{
  "num_hidden_layers": 11,
  "d_shared_expert": 0,
  "moe_layers": [0, 1, 2, 3, 4, 5, 6, 7, 8, 9, 10],
  "norm_eps": 1e-06,
  "optimizer": "soap_variant",
  "max_grad_norm": 2.0,
  "batch_tokens": [16384, 32768],
  "dataset": "wikipedia_en"
}
Below are experts of layer 8 (counted from 0) of a mixture-of-experts language model. Rows are named router (the router's row for the expert), up (a neuron's input weights, with its number), down (a neuron's output weights, with its number) and show model dimensions 256-383. Each number is 128 + 32 x the weight over its row's rms, rounded and kept within 0 to 255. Numbers have three digits each.
Before each expert's rows: "comes after" lists some tokens at least twice as common just before its tokens as in all text; "comes before" lists some tokens at least twice as common just after its tokens as in all text. This comes from a sample of Wikipedia text that the model never trained on. Tokens count by the router's weight.

# expert 10
comes after: " ", "–", ".", "201", "200", " ("
comes before: " |", ".", "–", ",", ";", " |\n"
router:120147149096074192083164132212106125130122119101160088083169114132121137156104084116157133141118125158137167161145148056112091135174087087126145166113117093145131137137112154159163183169094155150191076106145063103100106079082112126112103139117144135125137095143133074102160092103206157138093121117083138127075124115167066089107141120095128125105108119057123102085115140142129148111114
up2:134074178176172124148143128169142130142163081186103142143101188156112145172119133192114103161144093075090142114113143144124117095176145118104100073151178136096115146138131188132165158128141133093120159125188160083094133123149102132145116098113156113133197176072137084165092160122148136154121114169099118154077140175151144086066137175163144099110126110098093134050133161111106104135135
down2:066096128105099179080142134104116117112161124124053142105166138146136141129124117138113132123129089118155109113135127140139098158103092170123131177100136159111138167089103117114168166063129069119132118072184146126145097116118150140109144120137176196150141085082091136122160092135082096130118151138123072155167153101125106152073122093077115110153128131129076203066123148054124138140055
up3:083163100132143115162167126063151133134140109105106127080126147119124158105113048109092101079174094151153145123109147180105150112158116094119114115112077140163120119167072093156131131125170137176068140146155103175103163139102136129127103100113101121115188139107108062119111151125072089158141127127111123095176129124127107160142180154148120083122135043165122167198092167102064141168082
down3:106182135161152138105111141143101212094102070144078148131163156114160117145121099128127130059143123132145083116168171148146144153153149071133050134128149138120152137136121095083164133084127173118071167142131084138104095148085182068107181108159149113093081163120072120135116122139117137127126126114144178103113161152100093157168112112103174131153170187153094150078131126182096078110174
up4:147092150143095083196114127121120070093098083105145133123118151081140156112111074185185113143186089113151149141114095082170129160120211129130154136090144104155081108094137131125063110135111106151113032117124126163175104066145043137089110070065125099122126125182099142109116131126108144133156122131140084124124082150173126136083124093096195162158123119081124167135150066167125084144118
down4:140111062142086082087099128159173105078084158132150092144183156086128098102075150092162121128074169173071107114096113177133145190099146117090138120094145098113113118160122126104116154125111134150143128137128128094127151078099091161138102110133094156147136134110106150153116102112160123102175120173120120137124072134143131116119113116098194112057080132127107101080149124127155177123142
up5:176245165187075118098133153133144123122162181087124139163165110076119111152097186122093080113144146109088136084105172107118194142100099082134145125099100096141092146169176160075204116155147087072170100065110140105128201120126110043082127159104152092152163034104140128152131089163101102108115129083112109095087155096124124123115142091108131107189086060082105158095138161123149195144103
down5:114084074187158090119150102094129128137035143142127099117108100174132170094104138080194160091112130147188111094116141111168138141104074141107135139149090210133117099109089132157128182140067078089121121130164141175149141162151137157112138081167191196137129104120137144093132156144188090119148125090167118105100151114150160156105148094102153103081153076104149146143040147163169136138078
up6:124147191127108131106164151132099139160127143083152078093163168149109156145134068169172151151153126155119163085141115154099142140163125126134071133117155155118123115094195088100088119134088103114139063104083160131102146133141092134179133189122121133114181148139134090167100130130128130118135159161107115152091135132132079143143085173070111112146139170150079119133114102144124122115092
down6:168170128077088155129101133094140110112144115128145122105132122132125076132157083091099164136230133085143120105141080151137128170158147104098138138107193128113145120192113158157103110193141091158155177185133097085120102163147105117086132140070137142154175119105087108083072120161200089108131093133166085156037094126100181125086159153129133088106125144135121181131097129108135186080073
up7:081096154135121096126097146108147138093106069117124090125073109167109083158115120164132140156129138118140089103152084062120066116123117070108182101086151161138066116111088086150166114097144122095134105155128176151177087104077135144130054135149081104104125156160095118133128060108120138116145093141133080110136084153091110110158127142117131157174111086105062138124129144085154154106150
down7:134130136098123114169070158134200107052159124117181119195149105123186128097146052133142168147119100110094136147143130125118117137124179098131155173133167116168109092138089108139161114149152120110154109127129201135134102193166137095113101104128076100058101150167074183101187125127106146170094181108134109167149094194104091107117131122125133152127100186111117154081105106121129167084144

# expert 2
comes after: ",", ".", " it", " that", " which", " It"
comes before: " was", " the", " be", " a", " he", " is"
router:124140117101104143133192149106129157063116127115121116092192121160099128114150098092169168159157123092137114145122182069120136132175087139091185128129109124114125080130088082138155164217149158172141100083122134156152124162113067120086113139122110128137165087174195123116114116123201110165127157103134116057119114122132131084118105085097144151087119117123137181118103123120149104145118
up2:147116102113131144136145156149147101135165058148070102119168118136104088053147086158094182038196045122086162188145110133092113110189116140111139090148162140112102111119159118108089164183124184169137086082112073151113125086144059178115156130051141137130125138127146116124115107145151116142128117127146060106083149175158091104116146122130118108141164107097126113077108099108198149095149
down2:122102076155166111158117156100157096089108118142129155130133187195137168104147113060133085164145212160127142065171103156134160175127112115123159078133144184107171142080049161154129176119157134100109086136150094106093126141131143168111141094100088099097093069140194161041176112111101104074165156194114076148114139114158131180114168135112126125113131208101164157089088118100094126163087
up3:140104133129142174107143131097116142091104089131129138152064150124167144158127107101119106141156052161131176160134099084142101123106102086147082178156142112112079151130149143077153161117053105109133092137132108096153132122155090080042146187154155162146142146098180095068100174203083091102120134146175097142086119135093147116128122131120106100195131132060153091065074142160130144095130
down3:060099169124110178087156141199132113138113115104160128108177111097138115172126127116097170103102152130118111174132081132151128159163196124143128107146118105057119215190150137110104167095123111123160100111151124169212162101170148148114109083198095145141110162125191091132147104178121133181090106085129118098129130120087138128141181173138148116167075130123143114129126168145142118136067
up4:141121110089078101159129100116146126100059155079119110109150160066202136141134116137126133066165115147154114131110131112133166052200107100142123177117092129118057107122062196088090116153160125168122049173157095117138137141076114131140150120151099124142141085122137066094156132099192183171102131121190081083097136109118100158154119140142124144195110119138081103076100077141157072134174
down4:047089151104167113092151107178149132088161113154090123111139113172070163035167139122119174114082108153144060099145082138093144096133110141151113100106138113210064098119098122149118181083232091112130140107154129137177130147101127132115138159109153157154179155105125154144102168162077156132104157192142114128118096064143091140181145178127195091140126110095078160152115105175191133160167
up5:113107136155098183081157087137150054090158107161080077149171165100082132109076140179088150139072161126126146126148122052143146077124174143086199155091135149156175126116073064103082078197147129151147125071093120114130087076177101136058103131102115112119149166153157079154170182133127118117094156162105099127117126089098122133184169150097115167171147125173107099052099142101125089149112
down5:110106104078132133115169165176111131126190131102175134075143112184152130123163112089129109063158152118142154143147169120145139093164151103138151061145151112093171151153160097121200150102113114152106096130138117120123127129122135134056136102123153110078167099119162178111154076077112150177079090132123094157105109098079126140102101099117118104124101156117169175195131139130127115152119
up6:122106148207146087096178133135149132155117094122118120086137156128198080188185106115117099068115110107136156175121099143100187151154125094150162178151110164111089139162141120137130131139160093144114119150165134115155082130107078139060087112157117112174101145165114215146100031152146037118065155170134102118089072137074075140134113139122128093137210119176157079131130112187157162081181
down6:099039102165101085198101076118122135134107091106135171128141110148160130114123181090158148092178085105120081139100129139110105089107129124088061129167102123159125141062156089104151098153119152109158129148103166108068133149125066096089075110125175154114126126124149151206129107128117122098123168102060161084161079113090103128180090138106185122127121183132147127137067085082154164103109
up7:154103163075153132104150149192072107120080112101087116136101148124154123133149117151130151177157107118129149116076096107118095083097134114145202160129160114160137158155094112118117191118199176130135163073120123111173128143192170148107110087122090088158135130147128114157089152131176111188105072102099152111150127121136161120168107104107108096119075085152074103108088115152084088123129
down7:166108092098175140124058153151157136163164136114108165090095096190134167107144121164146081142189142073135097159185148167101125124143124125085169107095099216052128113138120112126111060135146145069106154147153112190121191119140075033107163136114127168143155146160023141145133135118085141134117114209144205092144127099165173111116137143156098088089119108172155118145123108127142101125060

# expert 1
comes after: " |\n", "\n", " of", " in", ")\n", " at"
comes before: " ", " first", " United", " \"", " •", " same"
router:115154100111098189090161122129145128103123095213121108110142138120095111155170073122107163116146102190118160107040141125105128152155075075199162125089123150171133099147161057150150160198124096149133110088120111150133127097149107099123103171130125119162150125163188133151149099093132083140160192123104140076098098155117081089147125022093145147130157164090162117133129078126125173130124
up2:097182072122130101136109154165081171162127184138090092126142123047112128143155090132122091093123134157131120127108167146079090145084196135082127140160047144129095114104184174115110121141121114136120106151115190144113227099097099173135115100158138119134095072123079134091138091205127176095134132134062134104139187068164124042153161112087148164192137155119119119119107158082134113125167
down2:111146096150185111117076133149089099132135117091094176180122104126145148143158056160137093172095130121148129146129080169143114156187112143123093165108110151105120159089141131099118106152140171113169121108167160120140125142171080175090131111122142107058060075173091132132098122109128096096109112093144097127136173138113106102137136145169106124174099124100127130129124156129137131164162
up3:146148123099102138067168121171104142117106124166126144140181156165137107160167115167135092152119136129147173162131075148155119149156109109119126105124078161116094155128123142136095185217060124136158155137169151112119109115133120169102129059160159121121109143201118131146130079145135134102141117154142151141136133099119143119125053104126121102098113143143111136093114111131140161155128
down3:102084083132102099109177126094129136149163125163132116178115047088181095140127094165170151162117088114147114161135161078112090108117143145168122140033133095136157095085163082126104077073133133088154171133147104122065128151150120153096142186101113094173075069154148136091097154143125124154111093111083141186170097097150118146058035121168140125101107140123092199106176188098158152097109
up4:071146117083180135134142179138142121111067156104095138165138141118110138085123152149154171103092098101125100104117163146177130105179093132112104129172127154161123129155118137102136103173111084146125121136190133135153166101172118151101096124129077133144159151130145156073162149095141139112163136094156189136075155115122127109154138142151118138169168160091124135097103194188129111102108
down4:160110101095067127201148122175135199139184118127170159113159126131149137173151105094130084112151149122083147092194125173122145141026102130153118146162150148097128107114136114142148106117140129061081160174158096133156179217135100130176122127149079127129110113147165112149124144188111132154095120106111167111142096168155124165094081151076161112069129103151166101147132156115124122209130
up5:091142136141148187121133120126083172127156124142150117122086120185161171113122122141141150083129191127104148123112115126118056143119123092073127097103093120145167142112144116096125102101129221128224204140179124097126136094142119103143153089109112074095100155115197180104121141139124119130076187135138108119153118132151188162113105146178140136126132125115113121118118159120106144119134
down5:102118150068104154160128255123106084115134112135064126125206156125145145101162112134141168144120136101165078155194079090111126072126097122180150169170110074167120097124093126160124135151115129141116124182086119104147115116103130177081151081130114105146128115172100081141144215129129117099186138134065148108126129061134095110078129146118143124132131101102103156141156104151141103089086
up6:123107133183099137144189201096132150078121165107140175146112098081109186102148021149130191165145080128080110107212105154072127198095112127136158137159125113139127113119186100131077145117099139135148113168171106149078119074079112123093128123158102063124160085081117141120151141176132106144125090098119106100117122107083127140150132136135164180112147138154159147116127145135150138096180
down6:141141130125187107130109085136122088154140137125188078100133087111130068048133140080163086102112081121171089137147175132175122117130207125122131103157179151133158138126165081125097176183105137124219167155145175174133141156151125120124096145156096156133160105163086163127121159081128092118107134166099143109114121075178096101164165138105173104158157087154142156135067098104069129145149
up7:150101103116110147108130101141098118067188151122153115144171080113137077125150180136135086092184131159075124158081114098121117147123116100076124141164157117145154110129124168129119138154122191194109125067126132141103049171096153107167103163137157165092129129069126157132091132108141090140063113174131137140153078095069130186154125141116148094113095125106148125102033161091116098128072
down7:069104090166152102137126128133143180124161094125158107148157154161146161126164172136155195156116120129104121099096062048146086081185127089106127142156136152160121138135100121099108126123107169133170128090117124132089179141105150129154135168121121145118069165147111165126109125064097146147138120068117203127131113135153128143066154095072127106095092136153171104130158119082136103147126

# expert 13
comes after: " in", ",", " of", " the", " New", " United"
comes before: ",", "\n", " States", ".\n\n", " City", "\n\n"
router:077135110113105119120149137113124092093114122171100044059139140160151151130178101157141142106159130124151099166083130157141134146151110142118093102136101155121130108132117152177129111175064113145163119082071173124120103092164059100144134182103118107060166158193151078101114153138145112093114180171111137069086116123083098151102097095098117127092114065093113201149191121115142181088073
up0:111174122185106107110146056076110164162122067141170127120149096109097160106073143147161122117090117093072105170097129171137181108132182131098079104122158106121100149048176116069091112084108124177140100080114145121109138101108093166161138069133142130144159190085139125127131120113168115121140120155128125184147062177133136120085106140101126135148146143181169193137096086127127145142145
down0:132084196114090090121100155110088115077130134093142110129122166161104226093123129146169117110187133148140158210195109116153090103093135124109100132150128105125129120171115151157134104124167124142160125144112103129115080159133171130105086134142057132081141126104123161128158128185116162073136097152135120143105128097133121108135167157119136099138128124105155214140122174142192134147139
up1:099153130142128132159148104112132128095107149163163134106093150143099145062127088138067173165161090171186134182145132075136139178209190111174105120122128109166076182183064168114109176148113147154149110110147154152181082127099160146110100168108179124105069097116048112144094102106108158135122125058126086117179166171159112148126107108125162133126058162142159139130139193122111122093128
down1:088136085115113100135089134114104108104217075106157140113137098110122128087099177127050162160159191131114093110136085113193129157158139124140173083116106150068160104146067164159116117118123131166113153158140094078121133128119139177145093136085210172145108115113112110109114118173164075167117156123115131166111117080146136116087054137071160110101154137149153120082164109133156177094154
up2:153150148132164073126110193172128122176126141144170173147147124151111120132181114134223161153195198157050103089179137152080180121118130170153137133073132098087109149152100114130197144112126106116155143147149145111096129140213134159096133127148115104142121113048128102209192137139162137113143099113252103183156172146102117119149112159110169187118165095101164166127120093177087160097168
down2:138134116148113131107104160157167175212140127081118140128141144159127079140105099124140176153166143090036131122206184077107130133073156064158166161142098095032090174074128110138180121132146144126132124147187138114118108148158153137071127153155162149083061125077123086173135128097118128122166156117101095163137129145136147091168159117086139140103150123160140122112175170105135137095153
up3:155164129181139114095133116153133114120145094100093135098080160169162147075084136161129130109160039070126141188162178141154125130131141141078144159101132123126137183168146117156108149150096154141121140130097170140180153145128106104097145135153105172108157180073154131105105197117121114181135220090110128116181079087142125175131060166098139120166142116145111154197138110127078109090086
down3:173100112106121125081100184155085146154131174133086122218139133141108149155136108144137113142127070109131202133133170127071127126118124123081145166173084146169105142105170116146090129110101185156138117135158168128079109087115200131147131129139130200144122124125098185130099157108127168176099148116105087100128133107121176175120086097115031125119133104170097129133092148121161141118154
up4:106103130093163102118202111136191083126113168145105090153127124121169163179081128109133069141123116086130095091141128097112140151099178077133118058139177133142114163126096133140102081166094122159162150141120110100126153151152128072117076179155179161105137107103152107088133145150132082128204149143133126142157103148134126170150130188181087134144082081176141126145154191152078138107145
down4:079132123195161146071126137078158132051127160134141118074103120080162132160070193085118147094113136133103108172137107105162157193134073101095167151105140214128111115104126109081111136127116113090120134156145116147124129190081105088115139140152119149141119115161088068093117143099146083189164120135069151140156163143090129152153183115151101141158121130166121153074113137149061176121143
up5:143137128123171136101089205111109099115102108166130091167127146117137112097178107133148100110050147124110160132126081053230120069127156124157134105118120126134075126125097042161183093140139127237122112106105176132158030144107133146106099049124103139101094150113140193134164107076130111098150158156121071083134136117108144120189104128075139124162192107125119099131147133085147165080104
down5:148150126123162144135128132136165114118087134118146167120103105123113128150152114136171113136130161206118133129148096154124140011135128123102097147151130077133137062125149098136159119149104165127140161104071166125087069125135145107153119116140095167149180138148113123091168153059100132113167148120107124055103125142178164130084141152103170107169136112145112081216074108125136110152171

# expert 9
comes after: " was", " to", " he", " and", " is", " were"
comes before: " the", " to", " in", " a", " by", " on"
router:051127134135105152134183095155171178113133151099103044110141127111118113191123078164114156150108105113195150182081161099103107068170112122148136152160083124090101177113083096105177126146112139177107103134103136132154153150087087140101092143169158133097184110132224083090166092162148112123094171096093137096072111124107143098166105090080069149127102117101140211110164134070166099134095
up0:109101051101136092177124107062122140168121189169111040102170106156112167165116131125177104111205182151104133136158110160149143107111126087186096134110116173092097132137140107169114158152132137119153073168108106141060094148154074179151096060118177130115118122151125131119136092150134142146142100132089147082169141058141195120062071172114123133175102111126119131080122142158090143128157
down0:151067152123103124136129128210069136160062134162136183120091128153116144131099120148144106128112135137099166178124130099162120144078092187153068107143137147176133117160141134170128139152122090146079084081144126130117139126093125142110148091154090021097174152185075121145143100128160127129151159137159141115198172181115111143154165157133179069072106193111117121151101101129149155147104
up1:134116104101175028101165137123125193110105193115151103086132165140130129155170132126096138170142165112176050124179132092174200065094127161092122139112079105094108127082125063103179171156085149169135112136141162169179166113143041097117116174173124084118062188110164149092147176187129108131135115143143145171168093139103136142119120163089119129184054149174153105126077173130122130083153
down1:133084143100142196150076139160182172066142119097181167178118177134165153124110153098109106146125087116199128196117154124144128114113163124092108140106125168143130139138200207178100126070080096154133144177197112107118150137045117130049138096117148113184142109132089136106137121164112169084134139148152103140155178129131144079104154146190097126161108136112163175119102102175077149176147
up2:111128154116163139126161145188112077152129117141126112166132134085122149145115087184105193158155127154098131162129127071127079074173138178102103147092185136095120058150164128080123109107119153117122130153166129131148133155163163155197181159117114153083080142161116156118127064108156143114182121127136161127141143139123113112139166118077076094086105046150184102180176095159123164161157
down2:140105126102129111138107147144096112125112125087143083189167097129088143135132092124145155141135133107148167083117116157040094100093120179143158154135154121130108138093110134092160099129157126133160157082135160114090132144121083120151157150019121190112123111120113110158108134118114108116125117129105191123175162139118069155081125157133071093128098103134148117079091077138147170191150
up3:181161067174159181110083140123134197140089062156167118123104098141132147127095163163120118122098086097170077135146194102102178127106146084056215154177164173150152130157138119153154155161120125127182188124148167107102136185160140171088109114134128063126134078142105158177129135116150130172144096140117126167152140117073133147070135129094090122095141107098193122076129098131102098114145
down3:145172117097119098096104140162144149091144112095127129120101153090150103134174095093126170117114134149118167158146122136094200093172125113101083152123173127079121128145121149113169109123110151109044064053117163147147121076136103123117098183226126115124154115136172157188134089109165112112110122145075140109049085102146156102136119133161122114099123192149132118101113132114139127049131
up4:128098150115106088116175166159117070142088160136132135127112142161113124120074111158176163072097142131099137087128143065158162119150154171163170188156140160057068123121137171182097090157126150083117115139099123051140147188144111095177082109094124125074091091141143149135139135115081092160141179100175138109133048100046093100117122054178079149148151177115097162117116104150114055117061
down4:074121138169194100109121206244169155136122140127131153151111119136153134148113109152112153191150154115137138140181143108129102128117168165122193077114125090086137123101133152041085146142189127121107127149143166093122145195197134124080160130139119116133163115117122164150145133099107098085198085134147094137108063127115169116133159092119101130073134151138124156126125151123139161153139
up5:119155187070091194180098116135074164092107075116133125080131154121159105132140146124132081079181108157138135104192066152111145120101088125094134150127118164099146039056158105151138117093156072106127144202157144160137074133159093146119144089130182195145147144150100138107110103173107148115096074136137088153114105096095204085126173161120126164127135136108129095136105089089148122160110
down5:117109137137143121122079050122051209141135143111162091158126116175136126124136060155126158144138123157133088089095179139180165181160139115107110117142104182104143150167078131102160077158131110172124145139161112109098213114130177091120155174154150178112078141128108098133088150040075110159161123112106072149099169089159120128188116089178110154069158150106140136131157118162159105118093

# expert 15
comes after: " |", " ", "0", "1", "2", ";"
comes before: " ", "0", "1", "2", "3", "4"
router:172138137184120179109115149131155135074124136145145086101133156163137117151211126101114165071132112185129114177119184097108159172209108153181083095099162142113117054104186087125139122148098147149114100087156119113189118102146114094102135182079155145146182125152201151149100173081176092098122142105106113086155058101137176137172111141107094132105114119139146123122150119106115134122080
up2:097126112085159154109095109165141074118205098107106094075165128113054111145168164183109134089125081155101097142112138184124201148184140137095129111105214097120150087173155143142091138176143155082145150120156169079095112120139093104111105156089132208097135114215131101108127145132109075122082154042105108164193180115106118218156107086156144154176138150106147073128143156137140121082108
down2:141128174064131138093200118137131119110149162107150115148133140178087158043164149103077205192126109084161114194111097137148146189102030087080123093154144118118137165128150187126126140125125126113103119085104183110131113183092073109080133170192126123157083143106124067077064124095070098123137115121089129177175182101121057151097102151105121090174203101143096149153134169162125146073050
up3:112168138087154132174134112161109144133151123134091099097125108130131099166151170164156164094091114107162124119123085092156131181050078150125103185081128177137130085126063104123078153088173119123107145106138094114096103052149151125166174156098140099140137092153120172146120158167108129115189142101107146117139045118133176121074077142139118115122143179127129140082069159138105129138078
down3:075138178149114140144119112128089141110171137141128088215138136149162129134158099137133157144123103122065144141136102154137123150146129104151163148104174133148118183098092156132138181149130108156101152146109141147108149148122118123130141131090108121112119056094129074157057096122097125097104091078108143128139152096121126128145155174173211124123135145105146098133118105087101115066111
up4:176134113135155115129070124117171079139096157103122129130175156140129139109119158141165108107070121126123075185124123128082162163111119173155140136103107081129104219146119139122113121169138137085116143142164153149121134143159125128136139141092192058163103128198129109129135120201073115164111097091109122155133104079118203074165107116143105130107049112150126121072108135108129126157103
down4:153149091142146139109130083099124125206135107131164090121135157169103132132159101111142101083083134184111125153106159118116114058105183128143136084114112134096142094065180115161133171105105102108141152107164107086166138167161180108156097124150057097144091114048138187087128122100074152153155076096132136132082167112144160164109121127133122160103130186103129070156150148170128104108121
up5:113125126139118157089105168107115121065105119168140130127169183100111143142111105113164118139122164182095094119116046118124092141119128110173124134149132129153143108116106123161047121137124119041104078132124154096101120156137130122123201166159136158110142087146133094094089134060116126128137146080156107152117126093133129141049187112127076129137153113110076131175133118125186138111123
down5:180109201098070160113126158119133144124130142151084132101085152086154099145188159085099139172150085071086132077183128136167170117093139157120160124164178110169107131130131156131139115163083137124172145139122157145104148191128119122102158082105112115078120115015151131094146097119155122115153105147158160127169142150131110123124062092187129152164151159170161143127169080093145175161124
up6:144110115073101080142141083198129151096119106149177125160138178131126128148137115195168220154135145070131147117138122106141134125144107133143102182150098131076102139125112162130176048147077158115144135146088094059116123170181142137180143077094152123063153139158123113119129097135162091227136131164186152179095118092159097133141197160154165082104118148175135113179082255112172152135143
down6:113136108113115103150145153137082137144144139124220071133159158144154087123042105070136126172131115145143092143097176156123083106086128182100104103150146188158129151134129191139083127154150170114116184112160138168116125140104149106132180062125150091212159164113118162114125089096130127073129106093106093124170177156108152139138131109140161140114161148123092164132178141127207124151156
up7:156150132145090189154043116113154148060154186163139171109137137126056138124083132097065076084184134152148125115190196205152132165108182127122129167087162143158144173068141192125136120121080163116127150092110145067179113108150154128131108182134178137174058143118136106099125099103171130112130126136149099139106137137084119136150165107127149124117093133162149108138146106125159182168126
down7:086139130097112137117176117156138140117155140070110158112072150160137158176134133159098140123104048137129091175177120122151124108123125145155129133157124121098153093106128191123127127137089195135160084136084118116083155084138142110127117136144102135093128098155166116101144126168141088162110143170143140141056159123110121131202156104138080201085112101131094166107119152125086127134152

# expert 4
comes after: " the", " a", " his", " The", "'s", " this"
comes before: " of", ",", ".", " in", " and", " to"
router:118136136101149099069159141158082166054127130099154095103134111169085139156173099149163186155177091100145090152110197099121130106177073123098139157123096102102100094172160117129198116154115183182102145146155114132120126138100090121087123139088088090106122104159123097079180084116179109124149174119091126111069075155153110069126079092119118135104100126072141140107134088119122119157101
up0:099108165139131079096127139156141121155144179116113128161184123165148129130093130124129134138111107119088058123134112171098104183086195112125169138108163104113171092148104085122162119138142090156136120157160154131121132137138119117107131183135061181071114149068149120137120123137133148148154106121112164122202103111127130108084101063076159129103129194115123082123117100147133123069129
down0:207120111106105059194157132073133104101169146145135173105146177139144149086098136151162114129183180136159108197173141076128085153139106131101134095137150139163125191133104165138208105102100159091141152097112112080212106066061081128116142154126185179191135108125093162132091131129130128133115120142148166139164102152137185132146123140112144124078124114141111141164102168136104140146109
up1:099086131128156113099151089095108132145140131147151167117143093111127157103088127126091139078128080086167128120164058108100167180126150147068155088126128133134137137132078177125126161130168143074087122109169154153187140141140196151144085119055121083129105114096135131097108105111125133136087129046160100148132166165125157137104125152166131087125136111116040125110104091196112101087114
down1:145114138118189134060178160131107155190162135147174168173147154167122145103099183047102154140163115056140177128073127139090192222113157105164127130118097133124119157118125133115097107080143114089109106142181153146109105142130087112173082159096161090104085123164176129101133146119099117146097115085155070137113108129086180150162095142148081156099116171091113101097122114188107109109166
up2:059147089130155167081170101116093170179133073084112125083113075103143131083143157172121135076125096131115108139121099130099102151131199113202094123152068146103150124105127154135146159146116153174123121161108199116162167187134110114092127169117126102156129227140125105075139080127124104161125105140139103187112139162149122117164091071128175178086122106120169183083170111113119128132153
down2:121161114141143142101076097219118108112147096163072139129093135125151153087168132161150150128110087154123140151174105112085086088170102096103093151090161152174109135132151103203146099178149099126137137151119096085159133094194157104140121214094077127138140103151196133110109141117136156135112168153094094115175095154070144138109088176095149141140131067092150092133159124125129207115144
up3:131132096128117177101086064174110115154132148136083131139142147163143117167119097100134168137089026133127093125156132122168147170127116118088127134142097105122133114087152131125073122147158135142132156112178111165136172097099148135135155130085055131149151113121068079149175126115167126106131183119130101081136134113195138134081134118138095137120195169075067122142116099102125099111133
down3:152127056168103125163152176131104139200143114071085127102165103103146131123114138141138145144090098137181078137111193084083182079116087147161112085042163181120165144131106143132164161106117167155125132104115127155159106112093103199102123098118118148118105135150171171204147111116132156077076148139174115085134105113165121198096099062147035131121147177140110177145101146113090092174156
up4:195089088125146084129137113069121135119083109145114089108102124074148108108110108125142121161135167116126132149195114133144127155163126120113127144086129127168135124143114126080127165120126143184144064132138164118121139106140120098165148111081059107130130107044143117078154153083118128174164129132133074155112097081133139085152049164151115089127131077112141135085220120110131156049168
down4:125117138133163121098124186144143144116185191126119140123085127132161122140157120146060151165132108165118162116092105106103118112103107141112086112140127173135092141061149127184106147108134149116103194100112104217141134126162105172103085140097085171098105140150126165162170150122142163169101129074119123072144150218140113114116127131065135056163098089159134154123052071128157111120099
up5:164127101143174116155105122155125090105098116126184124131163148170156181074149124086100201111121081134143102139127156162120118163120134176206175070185147081144132140135151117168138157171103078066127196149093123120081074172105084129125124135083096106172140097156106090074152177099151146075139094148105062158140151136126063170098116094129118120104129197084133151049131066163107089122119
down5:157110100129124170150187195117094117173210142117128161070091117129099151059105171143109215133157141101120131065168129143176138092116175138098162097142115089136121081174089114140168074144137189155152174149136125138097149132112108126138085059149192105162111087102110110102096159193115153130168096148155050090104115150171134123129078117111093158098173151181190100079129133079098131171144